Experts of a small language model: a variant of Muon for the experts, 10732 steps.
Below are experts of layer 2 (counted from 0) of a mixture-of-experts language model. Rows are named router (the router's row for the expert), gate (a neuron's input weights, with its number), up (a neuron's input weights, with its number), down (a neuron's output weights, with its number) and show model dimensions 0-191. Each number is 500 + 25 x the weight over its row's rms, rounded and kept within 0 to 999. Numbers have three digits each.
After each expert's rows: a language model's description of what the expert responds to. This comes from a sample of Wikipedia text that the model never trained on.

# expert 48
router:491476484507469536510482486495473509453497471546534540498457465522503460512497487490480461463527517486505531476500508502485489465496508480467514478527490465487477526487458501481505482473495459509498469509498482533529461513513531519530509461482481484517524472513532466498511514500493531500473471513495532563522487500547529472478500501460462482546486485469465529492549505535497451507481494513465476482479527469507473468497527490512526543507553524531517511497557508464479506531512481474480527471507498509470482515553463523528469533471499517517507506485497481530542502464512533477
gate1:492516474550476510464542522537498455485542453518504482517491510499530450511491500541518506477499481520491469513541474480550487488473504521515541482561480500499504468501473561494526523528494525482489493493480475500508481488505528464502489477496474486492497478478474472477484483504469520484473487512436519519524492532504504508497519466469478483469530543518521535495530452488503511507523513469495515536528473503530520456488529497519485459520554524479545469479532512506531505471515506474488520485514480450481492479501512520450483525533513527491478527479513547531481517463531497462
up1:533509524477476471476530460508462500501513505445520523495469472526495484501530515504494493501481481484499468485520517475490508460495443501522509475506545467477500465466514466522531491489473472470515505498514499521494486497497547546506500522499541510508451476556485511476487502511495521477464505458484540490455495505462493467475511491464459473512477517551470519469519535456526531512485488449482515476477514511489520475494485483492491458501491462500492501478483502480448495446526488461461451492516519506492528468474510517559482482481515543490506453476484484546490525477509523510
down1:487477477526510497516514506515467527474488486520516500532489500505527519554492487473527485517515493473501531540476516491516499525506520476511512436514474516522495543498530560514427490528488490515515533533509501504498545541496464485505492475505448489535521527528514532472476498487532503506516456492500477463515485492518546519493491524506500527541446539440455474530466527517511553489505480478492490484480543485533495442496486551473514505513499503541541490490525500505510458532483494516497525519488477487506504513525508499546520487518479471477486495513504495464479478529465461467
It responds to: Adjectives and suffixes like -ical, -ural, -ian, National, American, public, government, often in organisation or event names such as Cultural Revolution.

# expert 58
router:484493476510454546497474461514495532484513471553564498482503415477470459512495492507471487458545517508486534502492501483492488476547523457496434479525515491434505505491466495474482515482492460510510480491538492540523478483514554499524502498531469512563503534552523491516510496475492497503516449525509517537505482531524516476460506495461475520520524520483471512491482487547495502498477493496455501497512519481516518499470497528474494460487490518526484527507497504477506478527513515486525498482522493480501510509504470523480481526478473475516467513456510469482541489475503522518
gate1:480496521485485499487480510497502525498441473506485536498545508505493482480515468526539501518507493505482538524451472508547498481500528469469535489527513538457459508530486508466422492503544537522479449524480533525504506508512510535497501487530474502503494442533490511531487488518505538508513481501477459479439507543519512498500494507528496519492534464553513546509528534487456481483451504499511522505530520471514466509534498559487527498514490503512511489556530492512528477490534480491509491495481477516476508532511493508531469551501501470462498500515512488476480526527535481507
up1:535493479522504528526470516464482506518526443450525500557465458516535487494473497490543520526520485511480504480518519484501492541472474467481515516497514533516498467488475514535552445511519478530527522487525476485500536486494508498494514467491493522488532490506499518508478456489499471487521472492458500487540448501505520491488501514482536503450443501488489501444475477509478516486498519478510513504545541495508531448479485493537536446471517544500477498517488493499502522491523488506495531486492485451521501469508547495470466506538457500505469463519484487564496493488492507528
down1:488535474488515488485496487489478475558487487478483496486503445514501521521498501482509524544495492497474503469521554475490480511486515524498504510531510539499520514442505530538548496495504490536507471490500514500482507484471484473495463505505467515514491536511516523500526491489498485509504520477512527471501537484478499467534468491497556483452474503496495508459519465527541479474455506505500486486494504546495568523504490486533559494481473490490488504463469473522539536532511487504487470503496507452552499463488496529512558481538473515539477452459551521546475477496529526509
It responds to: Adjectives and role nouns describing a subject, often after is or a: best known, American comedian, English actress, national, professional.

# expert 52
router:490494465518498498461516469501481487494499481472531507498469471464480532496520524506474515491461492498482536476491519472519506482530517507481509535491508542484529498469487554452476490477503535500479483532510475529480519504551505481525458486510499495519486552457474550498447506482522496517468464501499474508513522538506554506474491553483485522502517526479524490459494508505472484506491485480550513513517504522549449540468496514543540450477504500507498469512539513493494469486469489493482513491490479475517512478488485499525453471549473498478522492488490542464449501447495450517
gate1:506516500550527487458531544534477527514547520494502494566484494502550478506454471557507473484513500525503496480498480520516509492511505480511487522537513570515492506558503499540547534512492464498550481530487486465495534477508504484499528490498495479477486494508484505480531470534471486477523504498487481523534543506511505513516465462475516474518517496521510490452508512478497530509539499485501478499493471491438524494508535470482487493539508524510475487436544480515502529502544494537536523469514477518526550494499508527472502489516477507480451476505486479462514469522491486479
up1:500465472547498457477486542497484493544488466502474463487467454536499496456533502470506479484509517464530496486509521489492527531516466473514487489529483506498494468500497470524488537498410502522506491535495558492487465492540516467496523500476493518486493506528470485468489463521440471474526558485523496509509482477455488531537483495499528500513472555497500468478509503545554521477486512470497467520534467495489537468460467472516496522502502542473511482489488481522503518500498472503496509492530509498535500506521511534459517501509479524504497486524488490520449509552508504505
down1:515518489502500466514527520486452467500519509490478477497467524500514522516481509472493474500455514526499529478526490478516470504479447491502492497529506514472483507520471464524481515505503475501530459499512475567468471503511493442497504503522509481471563535531505521518459463507514462486511462511468474506527516495475479497487482530525485495493544520480460478451514487520538515456484498467501508474483481539486500507449460469505496517516514475553527523513552496478489464542524539487487515490499468472499493490506451540501525500543430497517516523452525518523534498503516509517
It responds to: Semicolons, commas, colons and pipes right after a person's name or title in cast lists, credits and tables, plus starring, featuring, as.

# expert 42
router:483496512538517537501488532497522485548511530507475462444503499466514471542547532493542472534537571479461496543521491502512493524455530468515518511504494493527508502495477467511534519446508482479526489521509503485485531494478504508546495531494537541517511517491509505461477536558523462500537519537491481444523472491502509537494468516487448511473481504510470477482498477478507482463527520545495480502511478470488532508496503444482522521543487527531536524517499502520476518472479489496519508519492489487493505507513499485469531474498494438518517503523530503494486480519497537504
gate1:496524487480494477505484553503508469510498519466480527490493438466505519522496474503529488487507518489519477495517485461496479519483488440533518521520546543504522494512476493504519513535495582502467544509509509491506463481484497499488520473508507483528505464518512448488489528505460492554536532519511521443522511536488477523515487480505505519493534507478447485531501541485473482498511456463536527465503509518456460548509478527511498454511523517520510482488469470547499488522456547502504527454483496481517499500499533487519506462501479503506516527535464499513493475507466517536
up1:562465491570513518534493481496500513480517449564536503481457531521504491486482481483479473506485488478490531500513485538544504471460537543501539498514467501532468477521489511498488517450500470497524465541485486479492489484482524488480457545472496493465521486468488547455516488486492491481483499522483449465470514509499531493501510502533471533524498504524477501513464527465546488507483471445486522516456493490533483473477478528516523507535494527509485523527547524482518489509525463522497484499506469482493491519488483470498525498500449469498526506475503477467534486530505495486
down1:485488507525514524462474510516480503449501491546513506520491503524476500518498498566513497509515472485512517527488454467511514524510488512480486527486471476463443528485513518503554496473497503491524527544459467507489499532486547518525506535501489504435449506473505544493456548497493473452507497528515508546511514479530541513463535502503537505486484519500538495445487540478542502494467497470501456507514514473511487472476463521482471494454490482514520479503540484500500520492546483448491519483535508513496489511516532492485496470549476501489480496527524453503513505505492479540
It responds to: Digits deep inside long numbers such as geographic coordinates, ID codes, stats and year ranges, plus °, ′ and ″ marks.

# expert 21
router:520536475532512505531509484544519517486498468518517468492483528512488479474550487505459495514443444509496517487492510488459508482480484521421533516476506547523533478458481495545490519476518481532447493532482496527511486516463546496497501472489512522479521488483516531485498469534465553499531468510485488507495475503483511475478488473488502489522491484468521525488473462515469462505459456475485512458488524461484496514530521524449533521484483475468514527514522508502470489544532512507476497501524468513502469525514553475525474493498508493503503482455524491461506508509529500455
gate0:490500519461461518479505504501460480481511493493504488517483474512484506496509516523453512466485561491511455537500484480493480535484511528490485476497500460496483501532493476487526508484497523462497519497500466472526501505523447537534476478506459507509496507495468507502519510482501523569502520459490538480500480471465523486508496491449480469499532494499546508454524491461497487523466515492456481505545457497518515443489516438515503505529528484494516516507534517492497480480530494499512515480482529498499563512485467462509511526538576547524502475503499488489518531438459513514
up0:477488484504475458492484469432509503505502558448508533478482527531513493474508464552544461450512495491500505492489488505512500480529510489484524481501473501497493493485496481490485541478516506551524576454475540474516487492545509497500483543460514467518476453473485460495542477482507456555490496477500518500465506490499462469450481521501496516495528509525504539512475545507513510545481486544474467490486520510487501463520512486512472534471458465483498496487501495506522527486523479557476488491503529504504523532502492479534519492550534505515503491528502525485508513493482513501
down0:498514528505475500494511507522509509500495504477547511506485466501507450487535489584483472482495492549492484512487494487514499496501525456501516454494483465534445479551509468491518474468484502479507472446485550479481529487498516500536469516538529513518513491492489485499507474495477498531499525476414486426513498474523500492536490537464464470512522526508486522519478481523500501555497500511537479514511494513523479520461451501492497515506531503578494493530549520520514529503495471485471496496503485501504503496468510494506466495502525545486485538529506507528472499490543507510
It responds to: Place and institution name words and endings such as City, University, County, Valley, Station, -mouth, -ton, mostly after the or a proper name.

# expert 59
router:486479516454517500480487467489516517493524465459512537474468439490499529511514464505447487513502497511504499439485496481488551544542492519519545464502489505535490520512514495486535452498476517509506514491491516453485508466542488458516500483499516504505519503480471467509473507504469492479474507493525491498487477468438465523490542492508527465544494510501505535495510507477489523528525478517482507520515497535517506503514493481507485431501520520484513514503439473485484526513550515495447507490527542494478479523478487458498528488557479504511493486445506519479450507526521498446
gate2:478530493469481490546522476525491489519461494465491492452479542537513456503473534521474481507492534504480455529528511495529457516513488477457560487469508526478505529498476509482522470509490497511514500493468450494535462518485554490474513493536533490524513500489469517509467495442478476478474462519487491504474475508499474507526511479495512484532558491470474473507516483502456459546504526543484515462484509535467479479489469463545501533463480499473508494442480473516504517501485509500555511489480509522476497516515481512477521509492464481520480540519529488494459497483501501469
up2:543490540501476482497454506483489483533489500492499502492469515543461504509513545462542538509488487490488481489487452504478495483534501504505501511539505493494557464483488496528496478499472518495469494482480488517546473475503497468500495498504529514495494490511489471499477509535490480483461502522508510528509579432531512519483522486541455541456461505519510556492501517505519507504513471523494478478486518566466520501508517553505470508493496518504496490523519492467503538515516444519497537490476471531480476510463473526504480548505526507467503495474513556490465548469473533508
down2:497496510473527526529526514483510504496456484471531526490488541510541530456497478543516488475476513505472525508507526495487457484481453492468515493484473493483515526487468500446488509471516515481480464484518466486525490503464522489477522516509462460501535508561500452506475511471511473478474510511535499544537485501520526500489525467516485531481521501484501529530511528495517486553526512470511503475475494472568484503513505451538505517484511495451526474440475518492548483465492526521506497557462547458513467492504498475467502517501521499491533518520493472475475490528490522524
It responds to: Word pieces inside non-English personal names, especially Chinese, Slavic and Spanish, e.g. Liezel, Vazquez, Xiao, Cheng.

# expert 3
router:487520498522489484551466515480499496507517469535518498527501537500507492498464473468511494547459504498497480480534505495505483470492497501505511531527503523473488506515487454485495486531526458474495539459452454465500517539516544486493494486516499496510458450456484480513490496487512546481482528535496481482495539455528483502470471521516536538463526511515524487485501458475482502481524517505532506483516529437488524474482513464486463509513481491481504467560489512532519520494565534506535547528479504493535456497483511510503476486496514543534474497521520489503467450522486481466
gate2:521466525532489506501489524458509508450492483490513511536511470442494500460491506514481491494485507459523509471480496541484486504492519464467500496522516518530530493476513498517499495453511522451485553518510528502466479498499505502483524543486504502477525494485532489488493485458460470514498530489462485523530485520479476527488495539507513497515502493474479465520525502503513479500502457457506497495509515491522558542487532493517500476440459506523494547499523489501457476496498481531502464562543491532549479483498489531477526505496513414527496533502502510465532528437509493473
up2:513503439531529487491510511505479525500552464505523490489475483498526504486521509537468460456518476463548499537450502510511510510525544509515462500466523467475572527481488533479510513481513513487499487530472510480487492495491503512508511497501530436501496441468512513531517479519500512521535472491471492505426510480496491520521450510510526502536495483483476487506495512521519453517533494480439473510508522481502492527489500509477510484470486486480494459492502520480465458500490492495502453511511524537503493496525509524477532511463504477468500444427502503527527489471529477491
down2:494528430530512493490476501508463506531516501461514449519495552505520485548483484489523461471500556497500471497507511513509541473540514563501497498501491546498517499483451492453515474481490496484474477479491518487512491496498506501528473495511541506502497484494498498480510520482545469472481511488480483453523474491498508515475482534576497487525518542533465498435498456505511499501509497529516505498480520472444509484515508518492516445474491487477495468556513514495506520500534460540503509555509506536518499470471506539461494504478490499529480527495467546491484517515472498478
It responds to: First digit of numbers, mostly 1 or 2 in years, decimals and heights (1994, 1.88), plus word-start pieces like comp, C, imp.

# expert 33
router:479503507474484503495553516488522532487466493468501459495508474455499523460537488536467479515493495500531538470514473543483476523494454553509535478523517522525538493495497510512511522470503479504506540492476527506475483498508521546469470483469501489459513463522555476488525526490480502504498467521535506529506490491455463525485518478487476466528476484452517519456483514493486440497518517493498497487467510469520486551490494503502472452499485549514496539527481552486452511518523485535470483538533504492499477515519535496493477476548476483498526514496494495450478511462515518478
gate0:475485532466507534463461474498481483532514473526473473505490502499530503540478495516499480541516461512495514476465529499547446486498518495548518464505492518527436521525495493542500459496513494503510494483501468521511502479494510511486517510497514471477553502464499510464476480447489515448469523523469513518498469513467523490481526523486462463476473526515515555536463502517514457498454488496505515488519504469497462500513484526479488489476507517519534468485466492473491522466534505454496516498479483488491488510502507518522515446495507505466507494447497443556530514550535489497
up0:520491475499495515486528455527519497511516527488476520483536515508461500506482521509444491508504496468491519487517503502488484521467497480485497512496526491472506503532505518493491474486518531542485480538497518524478499459537516502532506514494520498454557451485517551490476494517501491561517503466494509493502465533493526512525493440471458483525471474483506553493475456546460465465487446522487545484488486490478471519501492474490491549505459500502510502498505509521507583459528492505509474469507468493482484475537567467501450472482493514504479495485474521518520537510502485479
down0:517506489479498528487527501476487524496467490490472508484511518536502521490469474472470506525502491506486520485516504493477479455483502503512506476526514507512569520518462484488516485478506519493489514530509518530468489511490491507495464515510521508506494494504514475518457496459523487491514483502459484511512463546497487556473474451548496444513451503482460542474497489503499446513525466509486501470492470518490498497518515489518523493497480463488488507502529506432470539500539486450477502465529536457500482480491527513426494499440446517484465545511563479502527498544520483511
It responds to: Final syllables of non-English names and words, especially vowel endings like -ala, -ya, -ina, -ić, in cast lists and species names.